config.yaml
n_layer: 12
d_model: 192
n_experts: 32
experts_per_token: 1
d_expert: 304
d_shared_expert: 0
activation: "gelu"
moe_layers: [0, 1, 2, 3, 4, 5, 6, 7, 8, 9, 10, 11]
router_score: "softmax"
normalize_top_k: false
routed_scale: 7.57
balance_loss: 0.000251
balance_bias: true
router_z_loss: 0.001
init_std_router: 0.0158
lr_router: 0.00109
n_head: 6
n_kv_head: 6
head_dim: 32
vocab_size: 16384
norm: "layernorm"
norm_place: "pre"
norm_eps: 1e-05
positions: "rope"
rope_base: 10000.0
rope_fraction: 0.25
qk_norm: true
attn_scale: 0.177
tie_embeddings: false
parallel_block: true
extras: ["capped logits"]
init: "normal"
init_std_qkv: 0.0259
init_std_o: 0.0259
init_std_up: 0.0259
init_std_down: 0.0
optimizer: "soap_variant"
lr: 0.00499
beta1: 0.95
beta2: 0.99
weight_decay: 0.0
lr_head: 0.0112
grad_clip: 1.0
warmup_steps: 50
schedule: "cos"
final_lr_fraction: 0.03
batch_tokens: 65536
seq_len: 1024
doc_mask: false
train_tokens: 327200000
steps: 4993
dataset: "wikipedia_en"
Below are experts of layer 3 (counted from 0) of a mixture-of-experts language model. Rows are named router (the router's row for the expert), up (a neuron's input weights, with its number) and show model dimensions 0-95. Each number is 200 + 30 x the weight over its row's rms, rounded and kept within 0 to 999.
After each expert's rows: a language model's description of what the expert responds to. This comes from a sample of Wikipedia text that the model never trained on.

# expert 26
router,228,236,240,215,157,242,238,225,230,203,226,245,220,171,201,224,169,203,233,190,232,159,168,222,155,240,180,157,200,166,229,180,155,190,201,206,182,194,162,212,191,195,166,238,204,222,214,203,250,162,211,175,213,240,169,242,234,224,202,245,205,238,222,250,185,222,169,235,198,170,177,177,180,179,235,239,212,210,167,204,187,241,154,170,165,233,175,230,155,216,199,220,200,168,244,153
up0,138,204,205,207,218,187,191,202,189,222,187,254,238,191,183,213,212,231,248,212,186,140,138,169,224,170,183,159,177,232,160,181,141,215,271,162,204,189,194,262,201,170,182,210,169,181,221,190,111,165,177,189,237,171,193,154,174,216,191,194,189,196,215,216,188,163,172,219,188,232,217,225,224,186,173,217,225,180,189,221,177,191,181,218,190,190,193,156,173,219,180,225,159,150,190,150
up1,217,211,213,184,128,173,208,182,177,217,183,170,214,204,208,251,155,212,245,165,189,211,222,247,200,179,195,253,204,190,212,191,173,201,197,242,204,184,243,243,189,177,197,165,142,269,239,232,205,183,196,210,201,186,126,213,193,218,156,195,219,182,182,214,146,180,170,219,241,206,227,172,187,193,227,209,201,249,185,248,205,211,189,238,156,233,207,229,193,178,192,227,206,255,222,159
up2,180,229,216,233,197,222,205,250,208,210,174,258,207,210,179,220,144,168,184,205,201,181,181,204,182,220,174,228,204,155,238,242,146,213,225,214,214,184,204,209,234,121,156,186,199,173,178,159,235,160,221,167,250,145,170,246,223,156,215,212,142,191,243,227,150,230,147,221,224,202,240,147,218,179,177,250,185,199,170,199,236,230,195,224,226,241,194,273,217,165,188,196,228,149,236,180
up3,228,220,191,183,236,179,232,232,220,204,212,195,229,189,211,204,193,196,192,241,227,199,224,205,185,182,309,187,214,218,148,165,227,208,205,194,208,208,183,184,208,193,176,211,212,152,176,197,195,288,142,186,227,213,162,130,163,175,192,208,171,201,161,235,207,218,162,175,194,185,186,220,169,178,193,241,197,228,145,174,180,218,198,199,177,164,188,172,199,207,214,204,176,233,232,199
up4,220,141,203,164,186,232,171,203,240,191,198,132,206,166,201,185,227,187,234,185,229,171,184,204,204,236,192,257,223,214,235,222,183,223,225,212,178,209,234,176,207,180,241,209,192,270,151,147,219,196,140,274,216,208,197,223,238,165,176,218,174,221,189,253,205,193,204,259,174,159,174,169,206,226,223,196,188,201,251,209,207,188,261,235,163,233,232,256,191,216,216,196,209,214,200,211
up5,230,184,149,226,259,165,153,220,179,240,221,171,168,190,160,269,203,217,194,215,176,196,178,190,174,207,189,193,259,201,187,226,148,222,186,225,194,200,194,225,180,201,182,211,176,187,209,246,228,187,178,200,205,273,174,198,246,211,189,154,139,177,208,193,207,204,228,206,233,210,201,172,227,158,213,171,163,219,227,183,193,175,164,223,216,208,259,136,153,148,214,210,167,211,231,201
up6,215,235,181,164,228,167,245,181,216,235,199,182,194,207,129,256,185,250,216,153,181,185,155,220,153,202,194,170,215,170,199,205,201,199,136,199,168,212,236,156,174,191,126,207,219,210,189,212,187,180,233,186,257,178,181,233,271,181,160,225,206,192,195,199,226,205,217,148,204,167,198,145,195,217,207,253,206,199,229,151,216,204,206,161,219,239,221,231,174,196,197,230,173,160,164,227
Description: Years and day numbers in dates and tables like 1877, 2023, 9 March, plus it, in, all.

# expert 0
router,221,230,234,210,151,241,229,225,225,210,230,240,213,163,201,221,164,201,227,186,229,155,164,218,158,241,175,147,199,167,232,179,155,191,204,203,179,195,161,210,185,194,165,235,201,220,218,207,254,159,215,170,210,236,161,232,231,222,201,246,199,239,221,245,184,220,167,238,202,168,171,176,179,178,233,242,204,190,167,212,193,235,153,173,159,228,171,237,150,214,196,212,190,168,244,152
up0,214,180,258,126,187,275,182,269,217,207,160,187,215,204,227,202,188,226,203,181,199,261,201,225,215,243,233,209,205,202,213,231,190,217,201,172,255,163,279,219,185,186,206,208,250,198,155,197,253,238,217,213,151,200,208,184,245,214,209,211,240,198,176,186,231,229,140,240,289,215,179,210,182,158,194,193,243,257,180,224,190,220,196,192,166,242,214,236,222,169,163,153,182,243,175,214
up1,294,253,226,157,194,188,211,181,178,193,242,233,225,138,192,132,185,181,245,219,220,195,233,176,216,186,190,169,173,140,181,211,240,184,202,170,184,192,206,237,215,207,142,198,198,231,187,213,187,229,178,150,199,216,156,177,204,207,214,264,224,224,220,164,237,163,190,174,230,175,195,170,159,161,215,216,226,189,208,196,239,243,142,211,174,167,169,199,217,228,262,195,145,224,231,141
up2,153,197,162,228,150,132,179,185,200,222,190,165,216,207,187,244,142,227,144,170,209,167,228,213,205,225,202,214,210,252,168,171,199,232,182,203,226,174,136,231,166,217,192,162,205,186,187,206,260,177,224,196,196,177,185,230,162,212,268,224,245,185,186,189,152,153,194,228,207,213,222,183,210,171,193,249,178,190,233,192,209,213,177,251,213,176,207,223,221,257,199,153,217,204,230,234
up3,197,174,233,216,154,212,188,222,175,200,188,183,139,253,210,166,202,185,256,182,216,172,171,172,186,219,147,182,150,231,211,197,223,273,213,155,206,148,177,197,143,191,162,227,243,197,241,176,191,229,161,208,236,181,150,243,189,214,239,245,198,191,205,193,253,195,210,141,193,213,215,195,268,254,181,218,200,129,201,229,199,193,211,193,230,238,231,188,205,202,223,217,223,213,172,181
up4,171,242,214,208,203,175,169,196,187,191,198,199,204,215,217,139,169,157,193,181,198,198,232,218,208,228,235,207,217,210,252,190,194,244,207,190,229,163,215,201,176,219,145,271,191,195,196,205,183,193,223,196,191,208,194,213,186,241,158,199,180,233,209,209,172,144,236,209,187,254,205,253,183,176,204,189,242,162,156,182,221,202,177,190,209,202,187,226,218,263,232,149,235,253,244,219
up5,223,224,192,232,211,194,196,205,260,183,216,212,201,201,208,223,189,193,284,244,241,173,187,159,234,189,227,229,164,176,211,229,205,226,185,191,199,141,179,207,196,212,230,182,181,248,187,205,198,232,244,182,187,270,199,183,150,211,206,268,201,197,232,182,184,185,175,234,172,218,174,148,188,201,186,241,252,235,164,217,195,195,140,155,225,200,205,239,193,213,175,197,227,182,283,196
up6,210,215,220,205,169,196,243,268,240,231,176,227,202,193,200,198,147,199,199,192,219,159,195,221,152,211,190,142,187,149,231,209,191,208,138,200,205,186,167,185,193,202,149,230,190,213,212,192,230,170,220,177,186,234,159,207,231,257,201,233,192,191,155,225,172,195,166,214,224,194,169,154,167,208,198,209,207,175,181,219,194,209,136,190,252,263,191,235,170,211,192,216,207,170,186,200
Description: Inner word pieces of names and nouns (B-ottom-s, Middlesb-rough) plus the function words as, been, on, in running prose.

# expert 9
router,221,227,234,204,151,243,235,221,227,209,221,239,217,166,212,225,161,208,227,191,225,153,156,222,154,235,175,157,200,160,231,178,153,187,200,202,172,187,169,206,186,197,166,234,206,215,216,197,247,157,208,165,204,240,160,238,224,222,194,242,193,236,212,238,180,213,164,235,192,168,177,170,172,170,229,239,211,205,165,201,178,236,150,164,163,232,168,226,152,212,187,219,194,164,236,151
up10,225,190,170,193,205,193,204,217,209,242,192,267,269,185,203,206,209,219,242,170,209,170,171,233,141,204,185,182,193,173,263,229,184,221,218,194,195,182,122,210,164,148,164,207,195,222,209,203,209,259,230,245,192,210,237,216,187,180,242,206,191,158,194,213,170,194,199,231,238,164,215,211,190,217,245,210,212,223,258,178,217,205,134,183,194,264,155,225,183,116,193,147,192,207,256,221
up11,207,264,234,181,209,145,229,242,230,200,184,244,181,217,169,193,194,180,159,190,239,180,186,230,268,203,187,198,157,209,238,151,149,191,214,217,227,200,187,245,150,155,175,183,154,238,226,187,196,219,161,234,153,200,181,206,162,202,172,224,203,142,211,239,217,204,209,191,207,190,160,255,157,206,237,239,172,259,186,242,230,177,146,188,187,219,219,187,170,265,189,165,208,257,166,249
up12,201,237,184,135,203,147,188,237,191,184,241,232,271,234,257,155,228,247,157,222,254,162,153,205,178,204,243,189,235,172,207,195,149,206,235,142,128,213,229,181,202,271,228,220,181,197,155,157,210,184,193,203,210,193,190,200,164,205,207,223,190,233,152,183,208,226,155,212,201,190,177,198,253,196,163,207,214,197,184,224,198,185,154,204,200,218,220,183,165,174,199,153,164,182,235,211
up13,217,138,211,184,184,164,147,228,164,177,237,143,185,169,174,175,178,190,215,240,218,203,242,203,261,257,208,220,176,233,220,211,236,188,203,232,191,198,191,189,176,179,191,217,189,221,216,197,245,236,261,200,147,192,238,267,169,171,211,281,204,274,137,155,159,242,184,213,178,176,219,173,182,155,206,159,227,210,171,204,162,177,231,204,215,163,181,189,195,210,151,193,190,225,186,202
up14,223,234,206,192,168,199,228,263,188,209,174,212,257,213,213,229,227,225,263,180,151,209,169,243,200,201,202,203,166,196,201,193,110,189,208,199,233,246,141,210,208,186,150,221,241,217,170,187,166,192,173,179,223,224,199,229,255,208,186,221,137,245,174,242,270,141,177,248,191,166,231,228,252,170,213,229,255,156,174,183,220,225,227,220,175,161,202,168,176,188,189,205,167,213,175,184
up15,199,220,198,188,163,136,175,190,244,158,254,252,195,202,196,208,181,207,186,162,212,152,166,178,205,211,173,216,180,206,243,174,182,184,216,229,172,195,164,166,155,221,201,257,162,172,216,195,220,178,158,159,179,210,194,208,235,266,229,255,143,227,139,211,214,179,177,224,226,210,231,150,207,169,235,215,180,86,200,209,222,138,233,161,201,230,199,181,186,194,191,208,212,240,252,203
up16,218,167,203,226,201,229,166,227,184,175,201,205,184,182,222,188,159,233,271,206,273,154,181,169,219,242,237,213,175,167,213,106,255,238,215,158,163,171,197,186,176,182,210,219,201,215,240,222,210,167,210,194,194,213,241,205,187,230,184,194,228,188,200,222,159,161,186,205,161,159,225,160,239,198,194,203,186,283,186,230,204,200,217,172,126,283,182,216,239,188,191,170,202,229,233,198
Description: Participles like making after a comma, modals will/would/can, short word starts (al-, s-, par), and Greek byte pieces.

# expert 14
router,226,228,241,217,149,238,232,224,233,198,213,244,217,164,206,222,160,210,231,201,235,159,163,224,160,234,179,157,205,165,232,173,155,191,194,203,169,193,167,203,192,184,150,237,182,221,214,195,250,157,198,160,216,238,165,229,232,232,186,239,207,231,226,242,185,196,160,236,191,163,184,173,172,177,231,245,203,213,161,202,185,234,161,181,163,229,174,228,159,217,200,223,187,166,238,153
up10,228,210,212,266,264,202,213,252,206,206,226,219,214,131,208,178,201,201,238,200,181,212,180,295,224,168,204,227,234,196,233,241,148,201,228,204,132,176,210,236,189,231,185,240,217,198,189,203,181,188,198,235,200,150,176,192,210,186,215,194,215,180,198,249,203,195,235,220,214,193,219,189,208,177,202,233,199,169,161,232,223,266,229,164,238,214,220,177,201,158,216,205,203,168,187,169
up11,219,205,195,243,120,208,281,229,192,212,156,189,211,175,224,243,201,257,240,273,199,177,205,214,194,221,171,106,229,189,221,211,175,225,211,226,172,252,174,206,226,171,233,221,197,209,195,189,220,195,194,219,206,221,166,219,227,174,171,176,240,196,191,242,211,208,181,188,256,192,179,171,201,214,275,157,174,221,191,215,208,260,163,163,189,181,157,229,166,152,229,214,169,211,213,140
up12,209,206,119,188,171,262,232,226,225,165,234,260,201,221,207,183,178,207,163,195,181,127,217,189,217,175,160,190,162,170,238,172,256,144,256,217,184,199,192,242,224,156,242,204,206,147,170,231,235,214,224,198,210,234,149,216,165,216,209,196,199,154,239,254,181,221,157,194,159,255,196,212,198,192,191,202,176,145,177,184,174,247,183,178,214,191,211,219,182,162,183,167,208,186,211,187
up13,206,219,174,200,199,238,244,242,208,193,240,241,203,238,176,164,146,196,202,224,209,160,189,237,180,194,166,211,236,135,206,166,212,218,194,185,154,199,140,201,164,219,240,189,223,221,197,161,179,184,216,150,183,207,160,272,246,223,204,207,222,245,253,246,200,238,194,221,249,166,200,213,174,227,188,183,134,235,187,181,186,211,216,183,149,262,229,203,175,229,160,232,215,189,224,209
up14,228,182,187,220,202,187,225,220,198,169,234,152,192,241,116,203,173,152,185,205,166,205,164,214,156,197,195,240,251,155,220,233,151,210,264,227,204,171,186,149,231,189,150,241,191,177,181,140,155,188,165,225,213,272,180,222,190,194,166,192,200,160,208,153,180,239,188,256,254,223,205,172,231,189,176,201,208,201,243,210,201,194,134,218,181,185,228,188,268,191,194,244,208,214,175,156
up15,186,229,157,188,152,167,227,221,243,237,212,198,217,208,172,219,227,214,255,180,196,247,192,195,184,206,244,221,196,171,255,263,181,259,207,206,220,216,237,186,234,142,195,194,189,229,176,198,209,218,176,222,257,176,289,192,205,159,179,200,177,197,197,226,248,168,177,210,225,200,240,237,167,194,178,226,193,217,162,189,196,264,169,190,218,238,185,186,204,195,165,222,184,198,166,173
up16,227,206,245,224,150,164,159,216,179,229,164,242,229,219,194,173,136,183,201,170,181,144,191,203,184,192,219,159,204,149,193,215,145,188,207,196,141,158,187,174,188,246,225,165,269,213,200,219,238,152,172,163,192,141,211,205,233,178,220,211,205,240,184,229,196,202,203,146,190,166,255,205,230,195,181,168,205,219,161,222,220,193,141,161,237,271,219,213,196,191,149,176,194,235,236,219
Description: First pieces of split words after the, a or a hyphen, such as cul-, ne-, con-, Z-, G-, pre-.

# expert 1
router,210,225,234,215,148,226,240,231,219,206,235,244,209,161,180,216,174,193,229,173,226,160,161,208,158,246,184,145,189,174,231,193,151,212,217,219,192,187,154,209,208,221,178,230,214,211,227,217,248,164,234,181,212,238,158,240,228,212,214,247,192,261,214,230,191,248,187,238,201,157,184,189,201,195,235,240,198,175,184,229,217,229,165,172,163,231,180,226,140,203,205,189,191,173,249,153
up0,206,225,222,200,214,204,191,232,195,177,256,254,180,178,229,220,182,242,201,227,256,187,176,196,169,211,179,159,194,152,201,138,214,216,230,235,161,207,216,203,198,205,207,255,167,202,223,178,230,166,187,216,222,204,143,172,219,150,191,209,207,241,257,204,225,201,169,231,190,197,212,141,178,214,205,204,226,199,187,206,163,234,134,183,169,190,252,238,197,224,203,247,217,210,205,195
up1,180,214,205,205,178,231,234,222,202,188,170,239,239,201,145,205,183,223,222,173,227,198,263,261,144,217,203,232,196,158,130,206,169,160,241,178,223,244,199,178,132,179,170,250,226,155,194,221,240,179,217,167,211,213,279,188,203,188,199,194,249,175,166,214,198,152,190,207,264,208,162,210,199,200,213,212,195,166,180,229,192,188,178,206,177,271,200,243,180,202,217,272,229,227,198,185
up2,160,201,206,166,189,217,208,187,170,165,198,191,196,155,205,249,151,185,182,206,237,212,229,201,209,217,167,185,163,148,217,246,175,190,235,192,217,246,240,196,176,164,201,203,117,250,163,157,215,180,176,215,197,253,204,238,194,230,176,199,226,195,207,212,184,171,179,239,181,203,225,204,189,202,217,239,200,191,165,173,181,203,177,191,163,151,224,245,205,194,248,222,228,176,168,227
up3,208,199,225,198,180,204,241,223,221,203,188,268,238,169,243,208,197,193,232,195,194,224,205,180,233,251,225,136,245,155,173,131,151,186,173,175,157,156,184,187,234,204,151,233,202,187,202,221,209,250,234,168,234,219,164,162,242,170,184,246,253,224,198,223,228,140,179,196,219,189,158,214,175,199,233,163,193,176,213,236,168,221,194,200,162,233,208,209,208,197,215,225,157,158,193,182
up4,194,212,132,187,208,201,220,252,263,203,221,141,166,157,240,192,206,198,231,220,260,215,251,221,176,188,208,243,176,217,189,168,189,235,138,188,173,206,232,186,227,181,173,192,180,182,240,169,243,190,201,216,175,228,160,200,222,177,212,205,246,172,234,210,198,166,226,220,192,228,235,216,170,194,231,224,191,189,145,205,225,144,275,206,200,180,180,251,185,183,226,190,198,191,171,204
up5,194,146,186,186,179,157,226,238,125,176,232,269,215,190,257,182,170,205,197,210,172,246,195,237,219,253,153,258,211,222,184,185,207,216,204,192,215,274,200,181,210,160,210,166,210,170,228,202,215,222,181,225,210,222,229,215,192,228,236,210,185,141,187,213,183,197,190,184,220,221,220,199,222,172,230,223,202,197,154,220,174,225,186,210,155,222,193,214,177,206,249,203,204,148,190,172
up6,174,197,129,206,214,201,255,230,206,168,167,203,240,197,224,176,199,191,196,200,161,234,200,227,190,225,190,167,209,196,212,229,160,214,162,174,170,190,188,170,248,229,207,191,246,192,224,200,209,206,133,202,216,193,178,182,230,214,213,170,168,205,188,209,262,192,221,185,202,197,210,217,184,177,233,157,204,179,213,137,168,234,231,167,195,258,219,188,201,184,169,212,203,170,208,226
Description: Mostly the preposition of after nouns like member, number, list, plus mid-word pieces of foreign names, such as Herzegovina, Kano, Ishaq.

# expert 24
router,206,234,234,222,146,227,241,216,215,222,235,241,204,155,177,208,182,188,220,168,233,168,160,195,165,236,185,143,179,177,218,207,155,220,256,221,211,183,161,215,220,224,189,231,228,208,222,225,255,170,237,195,200,239,159,242,233,206,224,254,181,255,207,230,181,254,202,244,210,158,189,192,224,202,227,248,196,182,188,228,229,218,168,168,165,225,188,218,140,213,227,180,190,180,252,156
up10,181,274,143,221,226,206,180,230,216,200,173,150,227,190,190,152,164,197,205,159,181,241,205,192,216,188,220,196,200,195,241,178,166,178,191,170,210,199,195,188,143,134,210,198,232,237,189,181,200,222,200,159,192,196,146,208,208,184,179,196,220,150,215,239,261,214,212,224,202,182,207,197,208,214,217,190,136,219,236,167,257,138,248,225,130,190,173,216,152,226,162,223,179,224,241,137
up11,184,220,236,217,228,263,239,304,232,190,237,228,199,206,194,164,204,189,224,186,138,166,185,227,143,181,180,202,188,211,269,224,161,143,221,218,221,212,214,207,189,183,123,202,221,182,141,204,169,283,170,181,184,180,256,227,195,173,241,143,230,200,195,191,185,213,173,266,175,221,180,173,213,202,246,226,231,200,162,173,239,242,189,216,228,176,126,247,179,251,225,189,205,177,221,219
up12,193,235,204,184,212,211,208,217,229,191,225,186,228,188,259,171,151,217,144,145,228,236,193,215,209,239,197,187,200,199,203,228,195,199,237,238,193,187,167,192,138,206,256,200,152,214,151,224,246,185,178,122,189,240,184,211,244,205,164,223,140,221,262,280,211,204,202,221,191,178,196,171,227,178,201,263,201,192,151,196,242,200,212,224,145,179,100,191,174,199,186,247,185,227,211,158
up13,200,220,228,183,152,227,271,234,219,227,157,200,223,228,265,189,194,171,224,182,158,189,199,220,206,218,184,151,237,203,239,225,227,227,153,229,176,203,146,204,144,165,199,201,205,198,198,185,219,157,206,180,193,234,235,221,193,264,192,180,206,247,202,189,188,239,208,279,213,210,224,247,196,226,194,246,183,195,163,137,237,221,191,180,187,173,161,154,165,166,206,159,178,183,246,241
up14,222,187,277,236,169,242,141,206,206,234,195,184,233,172,165,150,191,219,262,209,212,156,199,185,143,213,190,137,203,169,185,201,170,189,184,174,227,182,195,200,174,201,214,209,122,229,214,235,211,234,179,172,211,227,207,202,217,170,202,179,181,232,212,233,167,243,167,225,229,206,259,212,172,225,189,201,196,167,166,162,199,249,213,213,143,171,149,183,174,221,239,155,200,195,191,273
up15,167,207,200,214,225,182,283,212,227,170,191,156,226,201,201,244,199,188,160,196,216,204,174,234,252,198,236,183,200,210,223,184,209,112,202,170,199,230,111,192,213,216,236,205,193,216,196,179,236,183,209,231,202,209,176,181,202,260,181,179,160,209,206,205,157,171,217,214,235,181,201,152,207,172,246,190,192,149,179,208,226,168,190,195,187,264,147,250,217,226,150,159,222,198,216,189
up16,245,224,288,185,196,254,218,181,232,228,186,163,204,165,192,213,144,224,220,221,208,187,163,211,165,219,204,216,194,161,212,217,184,180,185,155,180,245,197,196,181,185,176,227,184,166,240,193,265,180,173,197,231,208,247,180,198,210,214,206,163,194,229,247,230,184,227,229,159,117,232,181,187,240,227,193,175,184,147,197,222,284,237,156,187,234,182,208,143,163,205,202,192,216,242,211
Description: Word-ending suffixes -ed, -ing, -ian, -ation attached to stems (roll-ed, depress-ed, contrast-ing), and headings like ===B.

# expert 21
router,220,231,230,215,144,237,237,217,224,208,229,244,210,158,190,216,167,194,231,182,231,153,159,216,154,237,173,151,187,165,233,183,147,201,216,215,191,188,161,207,193,210,167,233,213,218,214,209,251,160,216,171,196,241,159,232,229,216,210,242,182,241,211,241,175,240,176,233,207,164,178,177,191,188,235,242,200,181,171,217,201,232,153,168,159,221,170,226,147,211,198,194,187,167,242,155
up0,191,208,161,259,155,197,200,191,201,224,197,238,226,169,165,220,183,144,166,193,252,159,257,138,233,163,263,174,226,133,155,185,179,191,197,220,173,237,200,250,209,221,250,195,169,216,264,195,168,179,178,200,221,242,156,228,173,145,239,183,224,179,217,237,188,212,191,175,213,201,187,197,179,196,176,193,205,190,139,200,198,220,170,185,191,246,225,214,186,192,228,213,221,200,190,170
up1,176,174,215,195,170,231,218,180,213,301,161,221,218,176,190,198,183,239,248,182,186,176,179,214,130,246,189,265,198,188,197,197,180,176,196,197,146,184,199,150,172,237,165,177,189,159,212,248,222,227,214,205,231,195,137,236,167,255,228,207,153,204,246,206,185,201,167,207,246,226,218,163,203,227,210,166,255,216,195,226,195,237,181,203,152,214,144,234,216,163,190,153,248,153,186,176
up2,157,192,190,228,102,256,218,176,222,175,189,176,179,211,259,200,196,234,212,217,208,207,214,197,146,172,197,177,219,189,181,230,146,190,286,202,158,154,193,229,199,231,226,212,213,133,213,168,179,181,208,162,236,238,178,189,239,200,161,206,244,189,243,220,214,170,154,201,268,213,238,211,171,252,200,176,176,190,203,175,217,172,157,189,247,237,241,226,173,228,162,239,208,188,211,207
up3,215,188,213,237,163,235,127,227,247,167,200,179,214,173,228,225,172,160,194,139,223,200,218,225,200,214,99,215,202,172,208,195,234,194,228,182,211,206,169,198,210,192,182,246,210,228,204,215,204,192,131,150,187,154,174,188,199,194,191,205,182,228,211,201,260,216,121,213,216,178,181,180,248,195,197,135,186,203,148,183,177,225,207,212,171,206,194,161,155,190,194,205,228,192,226,195
up4,178,246,246,183,186,230,209,201,241,181,216,251,249,152,176,193,246,145,236,188,190,179,161,155,173,253,157,190,195,145,228,186,174,192,214,191,170,190,173,211,201,240,216,195,121,219,179,195,186,159,208,185,169,215,196,192,160,211,186,227,239,236,191,185,221,182,157,219,206,136,183,214,197,240,235,170,237,194,182,262,233,240,200,187,202,261,197,214,136,206,212,164,216,152,222,84
up5,198,169,252,213,201,227,215,176,236,241,249,209,189,219,183,272,229,185,224,205,162,275,187,134,221,226,183,200,221,243,173,185,155,177,219,202,193,207,221,201,176,202,213,238,167,219,240,201,203,169,164,160,187,202,177,246,165,252,198,255,203,214,223,160,157,165,204,252,168,126,178,213,213,201,237,206,171,202,258,182,162,195,191,212,216,150,202,201,170,200,199,236,194,158,259,146
up6,229,216,224,169,210,196,192,209,240,165,173,187,201,211,212,192,213,192,226,267,194,156,217,215,155,143,147,192,183,134,259,212,233,166,143,219,180,238,228,161,245,206,202,197,178,180,218,147,222,189,256,193,236,240,188,236,252,188,194,167,194,209,246,178,229,175,118,196,207,240,215,204,200,176,182,190,192,162,177,188,210,227,226,189,170,234,210,173,205,119,246,161,159,175,210,211
Description: Line breaks closing infobox fields and sections (after Genus, Team information, Area), plus in and word-final pieces like -ists, -is.

# expert 30
router,229,236,236,206,156,245,229,226,220,203,221,240,216,165,209,225,168,206,228,192,230,156,169,227,154,240,176,158,190,163,229,172,153,186,194,196,168,197,158,197,201,203,171,241,189,217,216,198,247,154,228,165,215,238,163,230,225,229,195,245,204,235,232,247,179,195,156,236,201,171,176,174,174,168,236,238,205,197,165,201,209,244,158,174,161,229,168,235,152,210,203,217,202,166,245,155
up0,175,225,238,262,186,246,241,197,234,210,258,231,244,161,183,193,210,227,237,194,246,186,225,230,183,167,161,199,194,201,209,185,176,200,227,169,225,170,185,239,182,191,198,220,220,269,251,187,254,176,231,215,177,206,188,263,225,221,250,241,221,219,191,259,160,211,156,251,151,209,253,161,184,200,207,208,166,212,163,209,179,177,162,199,192,186,201,211,199,153,207,222,183,135,192,163
up1,180,182,192,210,201,181,183,167,184,258,242,158,231,193,182,206,202,263,235,191,264,215,228,193,127,231,204,181,181,184,242,219,194,198,232,171,158,250,178,258,194,154,178,148,170,234,179,212,188,188,145,198,185,179,167,244,183,183,196,245,129,252,232,223,196,205,187,202,212,177,208,194,183,250,188,232,214,205,159,182,187,237,204,190,176,179,177,223,214,204,215,187,252,175,256,137
up2,259,201,226,151,209,217,190,209,197,241,205,163,145,199,152,206,211,244,188,209,181,168,181,152,175,232,174,227,180,146,181,222,171,185,180,249,203,171,194,230,164,166,162,126,230,224,174,226,192,196,205,164,211,237,162,159,245,222,217,234,172,208,205,240,178,208,161,192,219,210,230,223,209,212,227,241,216,223,215,194,231,206,228,194,151,248,275,216,181,240,183,236,148,196,210,211
up3,190,181,204,190,234,183,217,213,206,174,247,232,242,183,207,227,165,193,209,247,184,198,190,221,189,233,204,188,226,188,231,213,203,165,221,258,254,206,250,202,207,264,181,199,225,185,230,182,182,134,203,191,243,224,249,141,228,178,209,201,180,224,192,232,174,177,211,228,189,215,182,183,177,212,145,219,199,231,162,174,167,149,236,173,225,172,147,173,192,214,197,243,174,185,183,184
up4,150,246,218,227,198,183,237,201,177,235,195,133,205,186,200,197,158,214,231,219,199,208,218,210,197,189,184,154,296,265,168,191,215,180,219,220,217,174,201,215,146,232,173,187,173,161,204,214,81,194,208,185,189,179,170,182,199,221,212,194,139,146,229,214,198,202,217,225,221,211,267,213,249,208,232,206,232,229,133,224,207,182,189,174,219,221,223,174,174,230,194,192,223,215,205,149
up5,234,178,218,178,238,219,198,211,162,195,266,200,209,194,213,231,193,167,205,222,175,240,219,286,177,183,198,169,165,205,216,211,182,155,171,260,191,183,164,158,228,195,188,180,204,261,164,187,202,210,240,179,232,228,208,205,178,182,265,177,241,217,209,176,163,163,174,252,250,227,203,184,239,185,224,205,174,157,199,198,225,278,187,213,194,170,197,169,181,164,201,217,212,208,224,168
up6,174,170,212,224,200,205,240,199,198,191,158,219,233,193,206,242,208,189,210,234,229,190,212,197,186,230,178,189,191,189,208,195,233,141,187,178,234,212,205,254,179,212,166,233,196,203,221,177,151,225,232,249,241,238,198,225,162,267,196,195,195,221,192,192,234,199,201,249,223,181,145,164,152,241,143,159,176,235,175,219,227,184,149,185,194,239,219,183,144,255,222,226,221,154,231,232
Description: Common word starts, often capital letters (V, C, R, Sc, Th), plus is, also, the, and Binomial in taxonomy infoboxes.